From a checkpoint of a small mixture-of-experts model trained on Wikipedia: 9 layers, 8179 steps.
Below are experts of layer 6 (counted from 0) of a mixture-of-experts language model. Rows are named down (a neuron's output weights, with its number) and show model dimensions 0-95. Each number is 128 + 24 x the weight over its row's rms, rounded and kept within 0 to 255. Numbers have three digits each.
Before each expert's rows: a language model's description of what the expert responds to; "comes before" lists some tokens at least twice as common just after its tokens as in all text. This comes from a sample of Wikipedia text that the model never trained on. Tokens count by the router's weight.

# expert 13
Description: Compass words, distance units and place-name parts in road junction lists and location text, such as US 23 south, 50 mi, Road.
comes before: ", ", "of ", ". ", "(", "°", "Road "
down1:146130227109091152153083086125131130150115093109095127166113127131128128111130143185115085162166129134102122124134113152115146093123161095107113125169178152129123166136106108076125130147107103124118166153102136096132153142107108131142190144131124097136122153131162114183101116121136131101
down2:093170128124132146117105116128102165073131146153118145129129111156139091123147138162122157183108109098115099156152155104132111146112125136143141080127123103109101100136121147102118116092123118074128079150145131096118117135099090092069121135113125139130109156112133124107083153113122125125
down3:143097115111121124110118161144121106135131133151167129103095152095114127171111112123135093088154147067111143111108119108153114099148117144131147147139106105115117152100119115161117127162133129091113162116124199140076163122136160145119127140193130150123181134130112143176203162085127102133
down4:118100143097102137125114132092144201153094083117144090126154115130125123142144121124111150086124096078127132092166162113149140078121120119088115125140144106114133104139144076102092151141144123130105145131072111122122127141139148144180099121162150134155118154132159155124095101087129146122
down5:177138101113170120117109120140133109137119124133175111170126136107158155141155132149094135093175098127125167139165096103118192075132125077134094102122135117123141106130131118098101162143079106105122097112152130138140157120110158167106149158121127126159135117159128160114095171112092133123
down6:123106128124129141113099108157139138080143125149145146126109127119108083113083124113143141160097170089085168116151149140121149141138122159139157113125117143129135114141098109077162118095131133151127149124102092129084118153102161093127117170130162154131143151158128165109080105157100150143
down7:133148159129155122149131135112094147097094126153113105114105115127133137138116087133131135130140081131154139141161104119168060172123110135162113145097090124121096152114105142134143191158153116106120194127130109142128119128148136105118140112117150191127106121121088132066123152125103107137
down8:082155128122126208108139103108147142128152113160153135177129108114114101151139122141196142130131125096154165130148136139130099099147086061108089136180111112116154111115103106181115108124127089089116155091126119139132111139156145112153143142126121145111169114097106145124084120182159127140
down9:156138087117085134095138124137147157132145162156132125129123166131092120105111106140116108140116142123088106150143151148121145117141130120122112161165098109114135172105098124130109175116098125112115102087133128134151132156110103142097106122131152147112116064157069073129173124143136133128
down10:104116196127090148147158109077113159113139118117143110127076145133117112121112135168116167168129111105108133174134079078109115148124091122097140158073151119161149117086148110150105138146133122144138143155116161121148114114127148107140100136115140132110139153099122099132075145101108101102
down11:128141170120140119095145091123094099138137144127122136088164104127100122104112117116173123118132101132110150123039151140112096101118131168134131107132131127144138124154162144173137108138131120142109126104088127141164128123093091118096109148089130106121175050136130150094082137134163119122
down12:129133176111115078167150134151112139126130093120138117144173132100096127116080131126119160141092106097095076117097141126142139118112107130129113135146141119130142129114092081126117150132093133084086162111100091128168113176116146105135108179128143137109136150152097106159141137113166132143
down13:098129138121103127113118110077156129155127108135163148108128109114141108178104153116156125162138172096152132122132120144127080134166132126099140149114109116109117135141132098111098139136141123104118133137088137153121146111091151155117091160134081126134116114101137158090174141119144190146
down14:141158171121157123145166094123138111084115116125109140138129134098110112080129118116144140131152145110106122091127135112126147158128116139128124149127120132154134119139195105099144155126132139111143129098127149152133133105122172137148105137206136149150136156087091096160109128124130114124
down15:118092152136087138153125110119125134114121138149135128127112163147165154148139130146121123023137150156093088142165125102120102141131102148105164164097112141089100133156127076141121110128104119112176114115149105101126120143151156131132112138138110141097122120142137161153129109107101148076
down16:132134110099143134125111151105126151117128125160104112081120130153109131172114161132137135115114108112115158076135095125135132107123136160154103118141132133128129090092112109152153202117135116119111154142128130109124102126131116107120116157142116109137113153124127159151131152109120122196
down17:176151126107126053093111116168120142124109138107094136095091130140152144151115131122080071115117148122128127151125111117105129131100161150151118114084153123135127138086179151113142099138144114157129107114132092134101110162109141137151087138174144137122151181107117113106120141106137072165
down18:106135172118135113079140145138132144121106112137144110063102134104153098176070154170111083110162183105117155127130173121105164143135134155140149163128158103159142141101135115093103102104139176143153112155146139171137116133122170100110077146142144150157127144142128087142107131119128070123
down19:152144134119118123115097125117158094146130166075128130142150109115171138161156112124102151148124141143136107105162102098124134101119122125121104081099148099124095094143121144141150167124130135080105110130137162114106110123114131078174119147132127140092162149117166106156108141136119154132
down20:112107147094080158099144168085136104138131137160160124110130135146143108135095101087115093120103136179109151148124135116107129105096102134105153128152139184123107112127113119115150094106082123119147125130116143123168104114129140114152094114181132145108103134107081161118145138113146117156
down21:128136128091104096108126118140126108138110125080104156103135156165140106115101133121122078116116099089144135095088193145119127129133128128104106140115109118103123121123097123104123140128144177103165150128083131125120118142090095120104121115124171079149110130130108117130084165078090141119
down22:108107170153132103171110146173149108136139126083144127089136115091131126097135158162147138155133111113067097136123160077151108136151138114117083117117127141136132102131097107119090114147101093166119098136096172121096126150137117147159140117160038107150147147147095145159147148123125077134

# expert 23
Description: Middle or final pieces of longer words split into fragments, such as heart-ten-ing, st-am-ens, swash-buck-ler, plus short words like them, two, half.
comes before: ", ", ". ", "-", ".", "ed ", "s"
down1:141107131141127123109130102127128116174123112124114071129174130138174132141116133167132122148110121153162120119126138098119126107069126163151086121174123086128133135113120078134153088084145193124158120124118102145126112172151159105158140175135133157087150128099111088098131116120117131131
down2:128187175162132112162166107130093124123123118119125120111165126175107113117120127125116120134124132169078145155108093119159144153129160130106140135109088100109124053101154155122146148131136112131105143138088130146111166128076102094105126132135138154146142109125100117173135121090138135105
down3:113116157138076138125117094132100076078115106095128149149111145122125130130127132122166145117090132134104119099111092135133128096144117155095125140116136114139161138107074155137127084140096155161092162115112176105117158133099135125098129121127111131163141090128115116137125120142143134151
down4:132125140112082150140142127135153143137142124108117118142129118140096140150096118160129076121162130144105139119150157122141147082118121069113131085142109148128100106139130129135185096117114120108125167118100117114117118120138160104147145143134091110130097115160139119156129165155091177100
down5:079150199137157086158151153149106120126151134178120099118166146113142120148115127161182157098122125139094118141113124114095123137108128107152133122133132110123155130123111133129110169095084101139109111107174154179179147130156130097134142134109141129149172109127170111093173171127164162167
down6:178118155100137134103108134165112122122080069107126114108135142106121139149091135079151080128106095104128173134155129122112129101136139143144139114119157131152128099110118110122152144118136148117124119136113156135135104097096131147148108169160089134066117151141168134106139122141102106135
down7:158139136099144150098104166178122113107160152151169156064079135149175159117119091126144138151136131150118124069164134086118166144127117150109092132125118114102115135114110134149149134060128072168093143109125109131136148150120160128158114119084141117108142144135095151122130151120136068100
down8:110154141080157150109119098156126123097100172160062105161122091098154103129147094078102127120091083090145125131117111134104131157122130121140115108176151164143145138123116142154136125107147115168129134130136106133122107148112114130100137101146113143165113132138132131135127116160110150162
down9:162142139151152128100138121132133145119165145160126126123127144147136123118094147136071125085096139122166149122159149119129135142153140142130136163174152142108172158132097112119155107088099072113121089172149116140155098159123149126112099116117180115107116161151120128118145132104121123126
down10:131127136123123145098123138170126146167162116121082115085151132109119132126143130125151131105109121157132103151143123143102134116158132131058119114088084103126121110141124144110156098134164183129120146084146131097130149176114119119142094126142106122153087101144127137161163110126128159128
down11:137167144185141123103143134150166110103173162104105134130142184142123130153164136157108097166093172146127098131110177141076136180135098150164149105131133129125128093123126123140118139139124110086102168130135120112124085120158141118115096123096146117150175091130128148187099124175135131131
down12:141160161141145139134123128140142131114114167132121162157150103150175159117136138152140122099136122157138129110116146130088079151140149102148107145132115130178132110097132122155152163091097135093090114160135128091117080134146107144121155086125090146171139148118153153135134106180106132100
down13:122128183182144146126138158146095162136106104126110110060122128144157111148124144123101110088125115123144118121126114151108117135104157152112085098136124142176166149122105123144132110092137109144139102165145127177144105101092159139148150136144149140120076128131187115107179104153177134125
down14:104134152118136142108141097153109137136097110157098119145114133102134106165118118100150075171095124126149117146099144126121085149119133094185161156131150095160156130148153167147164162129099114147151152118120159185121121100117146132086133151113154131089117150139186134128148101110111129104
down15:119127164110109092132117131185137138151133169124131133124135114163146112134122130150114066128138157126112135133169120129112100153120089102133135102126104116078122117096151111133101087137104104133083126122115078143084147125151115119123112130137124134112128135143107136112123098110117112124
down16:132142097115166120095087083125093152111086143105116128140166130139165123127119143114106112175105114109138123112159095128109099134102153098144123130119191140133125123110139172109117138087163165125141137134169108125089112123117161110079098160107123127108147141114178125142142115158078136149
down17:126128149119124116154096100126142182139127135145126105133132137114131095120119128128087157078126126143116113124095155113051177157115116160114138096121103145140130141130151113130121119132164135137103156126088106132168112109181110122100134159180130150098146116177124105108071130149113109152
down18:131125194132107117170086162165161158138125106152140102146099115118113096139114105176115053108090114126141157126142151069091183138173114132119142133139094143136115111097145148135127094138134111141114107136095121111160095157157176162107108119122107149117144105140098143120180115130098112130
down19:118160088105138091124116094119107091109157152145128140124125133156123154158155082164158142124141123121123154162119090097137115136132155109138138109131075105120138103114135132079098104162117131149140118087137114152091106147157168133107103155135160116153165129112133149156147142125113089153
down20:133108131143134109148152109114110144151158156173136111123141142156125106092120162151139127100112129162118115158143145141158143095151154122134129105143126118160134118136148124159164159120075162131129141131121150184101102109115094153148150136180129122109122163145131115137121111093112100146
down21:130107121143107137152111153128115125151142114162148106160084091144167153111140146136159122146143119118110143163128107112101112123157080147145160120170130102091108132143133106121143133061148123129126155164119097121164127093131121111168117141124168095096115144132041116133096161123123165146
down22:119120171158114104127190099134133135144162148161111124148126109146112127092151110123136134099126123145119099145105161125095069105098181122136139153117140111076136121119158170102164168184156165124130123135119129155143120134096139110130120116101147120185121127100113069153082142147124132100

# expert 6
Description: Final pieces of foreign personal names, taxon names and place names, such as -ia, -es, -ora, -ur, plus whole first names like José and Alexander.
comes before: "(", "| ", "de ", "and ", "& ", "– "
down1:109143163150148119183140114098124180154134174099127124154198106127069090095141117122131178126124122143127123133134135129117175117155128156174093126138106104111103165138152106167151111159157105126134143141105172125156120168124129117146122091148112161106129161130111099128087109108103123166
down2:129141133164106135129108169167119111145105116120099164114139156103147145130104104111126115185078102100117174154113144087140139140185107095122138151097137147174124140121162130134132161092119170125091142145079089153100097119121136131108136131111111157137131152124108126127095136100108121099
down3:124124103137098131124119160160116101154131137104154124124155099158171138132146180157148115148122130156166163119152149149081168125126092116163105152111125125131104154117121110147134123170137139113132160169137158123149139149141146125104146142131111164149134165131124160095159121070155131146
down4:124141162088120156105112089121103161134116157158099129143123117127101154114122141149113123144131069130152161112130132128095144129106125147125097135127127148098125134114157127168169116137121135072161137175137165132084100103137133147125119180179144127140107135143107111108146128114124148131
down5:104141251105139174116120126141141155147140086112123136140128139129137125127144131088148179162139112157103174114110109126116135181124136159190127112065126148118179125118142121128136127114152105139077141138089163143162119129129146131122155097098119129140099110134117125136140114146112149103
down6:116145110111094121197147144176065111154149133168133121142172110115133149136103162138119146143128101127090092129130140109078121094138130124138108103148135112122128086097167132124156102146101135136109157146167188148160107154133166152130122114126129176134162107124148090161093098135164113133
down7:132129106094143090087130123119126127134166093126090089165166145124083179121131098115092142123089105139111109154110126162166140154122112120149099146157145140129112151146146156152131129126160123155081122154134128112146100185072139121133120112108133145137129141094110150137089144113130087090
down8:095109101115097135117153090145181116129101144108129100138077100109131149088148094146149162131095130107152088157211167146091120123104114083083116106130130176118120109065162148116134123137152134109115066138133134167155107130141112117131128076134121146101125129135083159147133145129091143124
down9:148130168133159100117213109116114136092180102168117107136123111130110135108159135128140130125160146150123132129137124073118088151140128075121125125106148100147079131127118118157115134169167118136083100139100167089128150130189094125117124119136161139144096135124078154118117096134137138118
down10:152120229141163129165117131148133129098148112088106110107087125117154136126128152088132122149124148091156110131146165114137131119154127116094121076104135119120166157155148140127132093104109150156057153150124135110095101101078113146106114128118166105106113131119147176122128097115106144138
down11:115097059131105113124124161118141130121195133139132117086135103113100149119119122133112123116156111130142137109099086139126116119123115145127100146134127127125101116126115127143129124172128148136114102148110133134103152127157152125105218142110148071077171125146151099150167142125128131149
down12:105099086108152126105115108108080181118127118119112148072106093149157105165138150146108117122162132116120145110134143148134167123137123093151094173170118128143125137128101134096121134149157092130177122107156132148112095115088126106132140116114125121132122142136186177157139090119129110102
down13:085127097144113191123122100128113089106131137163107125117106137109193138100115158162148116199108078122129145117105124124151125111141146152125181113165115159113165129153149158129128133178184139164134125113089099153142111131117098149123153143149140108101164103129111126111186158103130110138
down14:089125129148156140123104124094119168106139061103152161148124177119148139122119158107101095129116109102092118126134139092109140133100176135131153171105112170140143133191130104120109119108126158151120118105093175127129153159120107137131167102123116132162141093081165160169114127163151142146
down15:145170186164103123158109097102134112130126158127149131117162132107157090187144105110134106096098126138199114126116141108143133120140108126148136160145105106125142118132117084140139092155130120167101148141100119135113146146139150106139165152132117123105152105169176106170088129116169078115
down16:110099147138163107120119124138163105125163120097108095113149139106120102113093079130147163136146107120114122116114135166144106115139140122090135114101088152154101097137140146153122148103166114142110141110128122113167107094081169115131085085073160108174102095109113097122127133135143135109
down17:113185134141107151176096152137137123110155168131125154102114121134120180147121114167135112131132110131155152152106143119121153143119140139136132125147168108128056092146113120112107150124120134135162125144142099130166137139124183142096121093102116129153103144125195109128130135113157129126
down18:135139166108105124136150092126153174098149173152120103121126130149120153103115080128140109115099134126116092156125121143165116113136125169130141105144106114103158120124171103130122089139152127145123121107112108120118072145145131124116138129165132144135118108126151139190111118102101148094
down19:135168018163109123130114124119142128161151178129159126150185091149130121149148140128162139075141138123131083135118124163123112113142091133168131133183101134136079138107139101170136137161116133123121134181142101161115135151118128127109134142122095138111179120127134144139115133078148104118
down20:176090255100133157147109139153132137082114075095100139111124161101139154102136118143093099127187120083138119107135112103116127155143160108095137164132108133138167149121142133076135142102124134160103142095115127106163122092120133161187133132127097111123117123145110121128118124133106143114
down21:144121176129108108078127163175102104144142100141148142142153143151180101143159151124093109114110100162161114151158099136110138131092109112113113108098111133119134136182150119140114161120093153135124132160176135147138131113102122145164099127123115124145072124108110110132111091084114174134
down22:169124213139103131150131139113106170092134085117145119153116133111128133160161135132125136146106170091126122115101142071087175108109142139112134152117143140118186155092123139113118145138151139097169132109148148122107128101151136135103149117158129135107121114154174118145140122127146151125

# expert 25
Description: Vowel-rich middle syllables of Spanish, Portuguese, Indian and similar names and words, such as Riv-ad-avia, Ramach-and-ran, Liv-ian-as.
comes before: ", ", "\n", "'", "o ", "a", "\" "
down48:119147186115145108146077109164118091122114165122132101127152110150131154134173091169142173094119101127110099182151073163126134146120102109130118074153173114125165129133121178105110139148113109107097158098132124135118111144115125129115085161123129118106100122145131140120092171136131104139
down49:160127116123144107112124132081138126137124113161099135131126145134129163132156120142116186108135146095121128123113135127135119117104160167119096162101094170134138157111159165166112150080118126114117129130124094116116115143102118165170142107091165129102130115139132118126129164161110083141
down50:139130130078129110102115142117152155091096119145092155165111155151154168113105125137116151151151134148150098139136122145151151149139125116103115142093105110154152180097156137099092107138123128083092145128099131094082126110096101111138094121143120095156116129092177139139119106107139161108
down51:132119110161119154149103110118140144174132125140173110123132121131093142168132156147086127144124148145150132100135138134142141155153112154118124125111113167126076102107093102151141121126116162141163121132130144153097129180114153154108157143085098124114081192124120109148122137107114133118
down52:098104142115127135141092115130132144084128164168180129092117158111171109087153166118112132112131118104109127126122086098168152111116093138115121112125133096179094142168137104147115108118165162163150160150126116100114130099098125144152117077170154154139139135120104118111109110177108156109
down53:167129141130101113163118118128144120160089116162132166129140126156151182130097135117141134140088122135070152103112098150131108132159147108100158113119119118093123109102135122144152152121155114112127136152149139109157159126151119153153138174140144118128096136116087085148159119106162149097
down54:073117139084116117168150117150124130108112113128120103123108124135135133119147110118163103118126170108061105133120110155110113109136093111124121178097152149150141130130117152104109126104137140135126132145099100155180120119134096128112108137158153140126146147177148112126159129142140117109
down55:110120119105111098173107107179157126127123163111119138113125134090106105088110163146082133100110110175104074116144164108135086118120152150117148133138094121126145135136112123133160132116139112142148107116132117136128154133112124150146137135151093130125186128085120154121115102093143112170
down56:110149104112136104114106128106143168123112086108091110079174156111128121151119170132112150171155138104130138135115153064105137079088152112135138132117142116140137144124139140153139115127118126098100136126114085154108158142090099124155122049135120129086104076116154101146108103122090149144
down57:122089145165130104158123119088101103140150103170122091139134139137099188103179151122120130133117141108135130122156114129136146142105090150129119130117132131130118083106133156114139094156172130130115151173127100118148089094160094149129135142111158139102089169122075121115149136163143117089
down58:128113090118142113130152164161143121065135111123099160102160135128114093130158132112116093123135110135140132133100111151148115129110140123114129126127116131154141085137149108152116105062116162143153161150141096148146178108133153110118144173137140127099131138139095122108179121144122117105
down59:128115099124141172126130108151100085101118117131178159121161147102119151115085109099107140093140125146114139142134126119141150121147134068087151120136082088139159147141130114160084076177112170161108098114144098130112139105126153126123110119118125087093109152108104132144112142145115173174
down60:134113101099110124153130115102088078078134157127090141138154132149145094131143138132117127139117129131122126126138150148152154170131131085116131104141119176125150113129205100117113129112127167099139093125082132111100121115163151101145125157127148131111156140134131133133135125157106085139
down61:115111148135164146130162108139177145125122131149115117124142146138132153131124107132073078148135115115129126135113137135102100118146180099143151136144162187111088116132145130162175156103179111184142150119147184103120137147140108095140112138154129141160070129149111119154125170128173108133
down62:091140134102146119098113135136136151148135102120126124164113178129150128103154143115111115117170107103112111136129145080129139143090095191147130119106121147130133182123123122120104142136155143133110112114149150134146113141092143163146161150094152116133125090107115145165116168151098126106
down63:156160102117134132119105127158173133134152092095099107166120109097150054142122149097113128111131110134156125133111169161130090090179121130054131143087090126132110114133136138146106148126127157145180103118150140139134156136116123149121131145124127176103185142134111115105127106138162107114
down64:128144090103171146126095136116115117107129125114164084189119176138180168140146127142151137121090101137131129130133103158134085126105123099139125110107142148139144115159131106109134132174119105111109160124113155102130136115116129128135089167133151089099151121099136169190148129140155071139
down65:101143148119131108066129174148117141138163163092114075153093110123127138133129125091117132131112155135137120147105127165122093166087119128122144135144162148117124144118113144120116080158153127139111152100157156114108129122123118100093111132147160116133090129172132110127080107124157116150
down66:132093125114124143127157133114133113135094149144155154099074114142138131120128112137134086108204140093094132142141102135123092154131145156154119083115159134134146147097124094126146168098074120110109108137116112089102133101104119106133075139105134126175141128123139086123127114163134129102
down67:092148113123132140079136096100135132151139139078137131166141177132087143130140141125127094103109120127189137091162162116128107149154146089119147120094116129138132120125089093109114072148107114116156083161099132169161142082136106139114124094121104179152135131144140121140125108122132140146
down68:152148142128137114120131145159129190107116122096146112172123149140120137138138097124108129146137066115123120142110105096132119131149145137127113137136154140129117107152130130126122145097141099139120128164100127138140138168158084140141123119170137173098142158147093149190117125132073140128
down69:123141120095142136170123152191148117143103098117115126145123108135097098124137139136119149114143162093091110111104157115107146146134125116115126132140120107155144119158154136089156136143156151101154117111133123121144145094098158086121115137143120139095139105147118107165134150116132119144

# expert 20
Description: Action verbs and prepositions after a subject in biographical or historical prose, such as took, joined, gave, with, by, from.
comes before: "the ", "a ", "his ", "to ", "that ", "her "
down1:105146089152098154083157145159111131125182125126137138135111167171122120157142138169141099093117151106167130100133110151133105148150106111073150137088168141115139166084137123124118137137186124160136124136121186133162088148156170137113155126137129166162106085102119152130092128149088133129
down2:133145169165139185126166115143147115142062171115132126141159139186116139073143122179121106141143114140158163143165169119122115168109140136143107156096095108153125131154129142132105097121174134175069139187131172124095129107121120134118120152139129116153133118160146117129177147155081109098
down3:129127086121114103122108084123158098147141160120115092099111108125142120102138107120155139143129146109119141075126141134138088148125141184145129158101145123138130148136113140140182136144149144101096113151132177172128093098120099167116134170139114133155149102173178092110182100160105170117
down4:057162087152129129123164139156103150131141074159117108086118136098090091123119136108066130133104158144147097152126144147151130118131127107126080102108118102146111112131160183154096134160140152129143147125103110121162145126104141137121135126126125138130137127184132126074137102132120153159
down5:131175077146118087139123135125148137141126150131141145133114136137129129107176129099111141085109155173127152096132153132123120156147106094096154186131110087144106123111111116169149112143135151116159148141094130110124175165143152131120150122106153136169102091123144094122093168154126098143
down6:140133080115152155171124148171103140119158114129102128113113119126129138124113104114106119097154111103112129121081166193105153101093122086109113164124123132120132110134138160136151113127131124161132118120127120158112124121142117144098107168106129134093141119124100137105164114139148090125
down7:103144049127126128099114126167097081122103105140122117124120105117121128133134145108095136128169125112124137135110137156158130164156128092130123132138161146144132139130177114163124132114138110113120131172100129136145167152164134142106117117147136097136130144121111128078088138109120094127
down8:176134070137190167128133128088105134133147104152131090109106163163102116150122130110160124127105129138134099112172129083143148134105139129103147126165079133103128108130147115085171142104128133125114151127128113128147136166093145114131125123119118124121173140105092151052165050130143191123
down9:127119170153107176083096122162164110097147179122124111143123153099172122093155150119154140114119106114122138107175175125118160100089156106105147103138115146132149109105167133170128153144104150129101110139122098146115132108164162121160091124133104122092142108169149095141135131105113148105
down10:126131092142102079133142136170153124142121131109146135154100161099137109148118115093116128096104142119094149115091120144193132122141106141177149158180135113100100138155126104161097175096115122102176114102165133154145114155128124117120156123138121126133126143136131071165090135125081102121
down11:116114131146166114141092142124158157121122143120154122151124144142189121136138114146162130170143106096178125104095138081097141146112094179147119144172114151121146172154134110206149125128123179158155116097147110110113106096103125116069161117109094139126131136105142147143125129122115126178
down12:133137228127124134194128082137085104137157163118110125135198092112111139094112130167164147134122113126135173137125126161125109087125124117163120097109126133095115099112120100123162158156130114116112123100138127143083098103150105111113078149152134124123153134092121121115119132138130133120
down13:131124121119156129131106114127127130130122153138107091135176184075137152104159129161167069102139155140171164135143150146100123095141123151163155119132124159161125171100094085142145126145075118106128141156121129125133150111111121146155120149083135125158103136120125157111114120103142138096
down14:130144244137114119155112103132152139083116133174169155163149130124119111107190089089141124171136159091130178123098170132159148133134112087120091129155082131100163156110107109158115162143110111111123136140132107144131093146137121144135123134119122134152120097139140105099133112134148132128
down15:138084188150131130115100141105098110119124159095112146117109094080161152126090125077137164162138134127110156146136137155140155151182167091144124162183136143143084131158150102143162140161130100141118131131107120138151124118130072112147146126147116089134134127139127080118074156154111116142
down16:151133197132150086115149131128142127146145107104127141112096093098127132150174095158137121136113149159106113168097149131154117136146113137140147132116109173120100115094088128150158157103098138155112145127107176116094115144136086118128175172150098121160133107131146121096133116121106165129
down17:099105156172136135147099143167145141102163150081115161134146094127164154118122146126176136218126122138145177123085136093090112145149139121102099149108105180128116136092111119124133150086079139089111117104107155159159137131104085160159114116112128150142143155157115143098120150102146169119
down18:082108124127157083139134126073104206096123139132166158142169132071145141119144102100158137034145161091124136140153145105112136130169099112117119061165128136143155103101131143106136132153093181091098090133135140107147109117149136142138140069102150136103121116101118103125133154129138142127
down19:124137141095111160115123124110095103182152159147123100153122096090111149120113120146146129105137132109082142116101119120117159129158145159126150111130145129165150096142139121168137166112119079142128102091126144101175121137145102139118103162139158119124095102106058168108106155124133122141
down20:131103091125080083122126141118142168145123129140155153110121163090138145130139096172092139160139097149172092140160126132137163150104118089105115131156129144129104124126096118104123173095141161102189151137132145083154130133152152144146156118151145147131126124082131116109135147102145142161
down21:128117247155129174123110149121151137102106182118091138144125137130105120141108136173151160126113117128139161112131109135131078118134124101134153125115111135108107126110106119125154141142123122120149125157099148210115151123137137148117125119130151121122104099136142096126114111145113127135
down22:112135081087128144143140148122134163137090161175134136161118144157134152129121133142127129101111130134145167107198135106172150165120105119174135145142129096131173079151090133157109138099108133114171122105123103137130133156175138126168127097120126066129135103088144147138104126130137152114

# expert 31
Description: Prepositions, mainly in, of, on, at, during, introducing place, time or year phrases, such as in 1997, during, in Latin.
comes before: "the ", "a ", "201", "200", "his ", "199"
down1:110132140100124134158126135088144161115125114138134149143113161114141132109127192135140103096112148169183072122109124159147114132118138105110109109131178168149153143103133121192193143138125136127128143157121112119113135124141135105100144103163130152099154133129149149120102106086103154155
down2:087136132128095123105154132174113090130119166112158150096156087138143136125118120134100116079093109136127095175087157183083138129099131144115116172134145071100179111092143142110134119149138164118159183132190138137133103101102133133119107121152107139151127128115101151114134156107151079173
down3:149147101169121119150128131104183139155112147169145161140159129160136158138141099079118106107136140119153094124088152117133134136146105105108191121113149125163197138142115125145112063131133178113117127117114112092134135116143109104130143075112121133131104168104103137156134162129189120124
down4:114141123151130183157114153130106110111163177160157122102098157136137123104116154096127091165152110113094129128129132101100110140131146153083111108126102124165106098131143190117162120154118164106176096191172131073145136135139130149136108145125112145135155133103120166126137134102154139132
down5:165097140103113133166136153078145119090125122122164114162139131146133132129119117126093125116169139047134126121158149137106144173083136115168134096164123124128164155133119133077101138114116144138107116121148126106153154093100128184140122151093136148158120124170129142173146177100116116121
down6:095113129140139173113167123104119162108169110147132128110119128155140134140129068145118155113115128124085188120117083106113115157197146122134157098103156080114127142128108140168068107112125142104125129126157179122107177099134119116128149141087130161171078076093136130103134110150151099109
down7:138155082151159094109118136159119119144118188164153119148129145117113125169126182099119087116088130142136137131107158160152103147155161113133160147159141097124113109087151175153151096119113096127120163134138133084108121140105191152134118095120108141158152168089108116169066110138101084132
down8:158151145182109098185084137155136131145133131110153118086108143136092127138139117170116136118110081125119139123118121128099070118146100128124116090184097143134106137079127183126149115153111119101163120117121114126152128099098120130117133122098154113107114116138114069119105116119138123120
down9:164115170145107134114108144113154154138128086134120128119103145136154177168086115115140115175114123117119100099152102176138151106128169123171146081130176171125124107140127108078129173131115135141131134131135147123140104129111133128178132102171134143113154120144091151147181155093154148101
down10:115132154141097114111125143109120112112165114096113131174088128091145150110115169086127136154153186131088115109116127122131122113158116128138107121169149094138109092145150132069151130122152146090155126143123114112162138102129153132088101089128117173125132103123112109109116180135163140099
down11:088089094140104122119150122090097128140111131122150150113161122092117140137081075140111108146126132122177129170109174180148126094159116105106098111147109163161126134097133101098136139108145166117087141132091129124162098131136119172103135165141162103115135122091110122159143142113120147139
down12:133132148150094148147139114157150159098152132141099138140153136159136088144115167172092112124113113125133098143164118137133125119116161099110112146086142165136115196160121174116084126144086106119121093152101120131141135138154130138154120127104143147127129159107130139047136124143130140147
down13:150182076135116154119121128121134122150151148165119105091092123134099114145136115080126155104138121121120148127139126159151184122151132136060130117144141117096125127145142148154165101148173170112125165104123070154130134088170121095077145130094115142128128174114147140090183107095088117153
down14:115124129149096131114136130077140138124091112101115166167111116166148143079155149120136163087099108136130116128171168145106088153119156101130132139100148153147101129110134120129143125122170139157182138130121127162148153118132140128114169145108123147121159151117112088131169110152180129129
down15:084142101128129100115120091137152173098153114137151171142138117106135113115110126171157123102137077130128157105147146110202107123139086148145091140100158124113107121128127131161057071129145142142109104120146076117114139124126149139122146123096161119154142092115090129167122140102131170144
down16:132137047121140120104132111129113116123110163171112139096098091137126148077094107094121136090140070108118128143144128176119141160156127115132100125163144136138171130134118108149103110116097143126133109149161054119099152126081119124153107127160089129110163090168136099144129136116141114129
down17:151138135169148062090142137136097153137096150123106122118146123090125145121129131115159130160157145203121118133107115140123151154114074106130119147140139106100159133118149116156135111143118138129100137105096114138134119105134143103144108134118130119101124096177098115118132106155123090135
down18:148114196098117083079140125138120120090132131113113149146167103122157154126156132130165131081177120121117143150119136139154110128127117131156105109145137131110174171099093160111099133164143132116104131115114140148110145149100133077167139121161117121121096125126122112148135123130137121125
down19:106122140154118090096116128181148160115110141126163073121125137142139140123086107132153102131161162135152116134172144134154122085086061122155147133154112136132117158125122153165159162113155138136116184122146110146107120155125128126152116162133133088127119129115136150125113101095125106135
down20:123171126140096143107096135124142142151156157149111157118102160101137141126083140115145156040151121099126144141125148107131122103102110136133132109167119133110134164187130121113150138135105173103114146109124150134127146127137146106136111128121111139129118164146111087125159108124172186142
down21:135131211149100113136089101120107156084128094107150139128147170116139149116135126156090124122130125101110103149138140126105159096111155129108128168108135170129094176112112090112137084120105143119119156146147145140167089141099091142149171109158094158113121157163107142133121128141099140120
down22:137145189125127119145132150131097161080144113113119134109131099128148096120121146120162150118113087130149154136095147132095088117124164117141112110168111174142105116100094156169138161164145109148150115098121100118079117116137099114073154101126099123106115159134135126135141134099171133165